Weights of a small mixture-of-experts language model, trained from scratch on English Wikipedia.
Size: 8 layers, width 512, 64.1M parameters.
Training: a variant of Adam for the experts, 353M tokens.
Below are experts of layer 5 (counted from 0) of a mixture-of-experts language model. Rows are named router (the router's row for the expert) and show model dimensions 256-319. Each number is 128 + 32 x the weight over its row's rms, rounded and kept within 0 to 255.
After each expert's rows: "raises" lists some tokens whose logits its average output raises strongly, later layers aside. This comes from a sample of Wikipedia text that the model never trained on.

# expert 10
router [141 111 122  84 148 133 136 146 126 120 149 146 143 149 130 182 116 182 161  54 152 104 162 120  73 116 102 135 164 159 149 153 138  86 151 154 149 153  91 118 132 156  70  84 144 133  91 111 101 190 115  91 143  80 102 134 162 153 143 142 175 145 138 157]
raises: ".", "″", "th", ",", "%", "–"

# expert 13
router [ 85  91 177  84  92 177 112  83 127 161 135 150 154 149 153 161 128 162 145 102 146 168 170 127  97 129 145 147  98 115  93 144 158 102 166 138 187  91 118 168 110 143 120  66  96 108 117 171 144 155 140  98 120 126 102 148 189 109 204 176 129  82 147 140]
raises: "\n\n", " In", " The", "\n", " They", " While"

# expert 14
router [156 153 151 116  87 128 125 105 142 104 101 138 106 133 170 162 116 130 148 153 159 133 188 115 127 185  89 112 127 139 121 126 226 148 122 184 168 162 127 109  91 119 130  81 121  96 137 117 162 148 110 103 136  76  84 100 144 114 137 123 152 151 183 132]
raises: "-", ".", "n", "'", ",", " ("

# expert 0
router [124  71 169 120 140 143  84 165  92 111 137 132 122 152 145 136 148 101 112 125 145 163 182 129 122 139 146  87 145  92 150 125 162 142 132 160 126 156 135 151 117 122 124 142 147 167  95 142 190 172 155  95 125 127 119 121 162 121 133 136  84 119 212 156]
raises: " of", ",", " (", " and", " in", "."

# expert 6
router [ 82  88 138 113  95 128  93 114 140 139 116 141 118 118 209 110 100 128 167 113 155 144 122 137 139  92 132 123  98 155 107 166 136 130 188 164 153 129  89  97 160 139 119 142 123 170  77 142 134 148 160  91 113 135 134 147 161 113 137 164 141 140 131 174]
raises: "'", ",", "-", " &", " and", "–"

# expert 2
router [110  98 111 119  96 153 131 119 147 113  81 118 120 150 136 173 124 152 151 101 112 141  99 171  50 122 157 135  83 145  95 127 120 127 154 139 120 110 109 141 125 106  92 123 122 134  93 151 120 233 161  82 158  77 101 130 156  96 169 172 132 100 187 116]
raises: " the", " a", " an", " its"

# expert 15
router [111 144 167 151 110 135 103 110 152 176 103 134  44 128 134  98 139 131 154  84 122 145 158 143 201 110 100 117 131  96 100 128 155 112 126 153 176 132 140 151 114 115  90 146 122 156 159 138 177 106  90 114 150 104 111 186 125 110 173 120 132 154 182 161]
raises: " a", " an", " not", " one", " the"

# expert 5
router [149  79 120 115 150 151 109 130 163 128 114 147  67 172 147 115 108 160 150  56 127 174 135 163  87 103 137 108 124 124  53 148 159 104 193 141  84 107 110 173 147 128  81 142  88 145 105 114 149 100 130 110 190 122  71 119 131 170 127 158 181  75 123 109]
raises: "  ", "\n", " 1", " 0", " 2", " 4"

# expert 1
router [ 86  76 101 119 134 168 129 100 137 164 126 131 104 158 123 115 108 164 172 100  86 132 184 148  85  93 141 133 160 181 138 177 116  64 121 177 146 126 125 132 182 141 108 171 107 130 129 146 167 124 148  99 137  93 161 111 173 103 158 128 186 131 110 108]
raises: "-", ",", " and", "ing", ".", "a"

# expert 7
router [149 160 136 107 146 136  63 101 167  80 110 105 134 106 160 132 142 139 185  66 148 135 124 124 101 130 163 156 128 128 123 160 155 167 183 143 119 174 134 131 131 112 131 116 117 123 121 109 130 160 139 119 147  79  23 117 174  77 148 165 156  97 165 112]
raises: "'", ",", " and", "-", " (", " &"

# expert 9
router [155 102 129 107 142 121  90 130 101  90 100 128 114 117 175 139 153 160 134 107 147 142 108 150 155 105 129  45 132 145 115 205 116 106 193 119 103  99 161 162 174 102  97 111  90 100 108 135 134 120 184 109 152 111  92 167 162 101 149 177  88  84 148 161]
raises: ".", " of", ",", " and", " in", " ("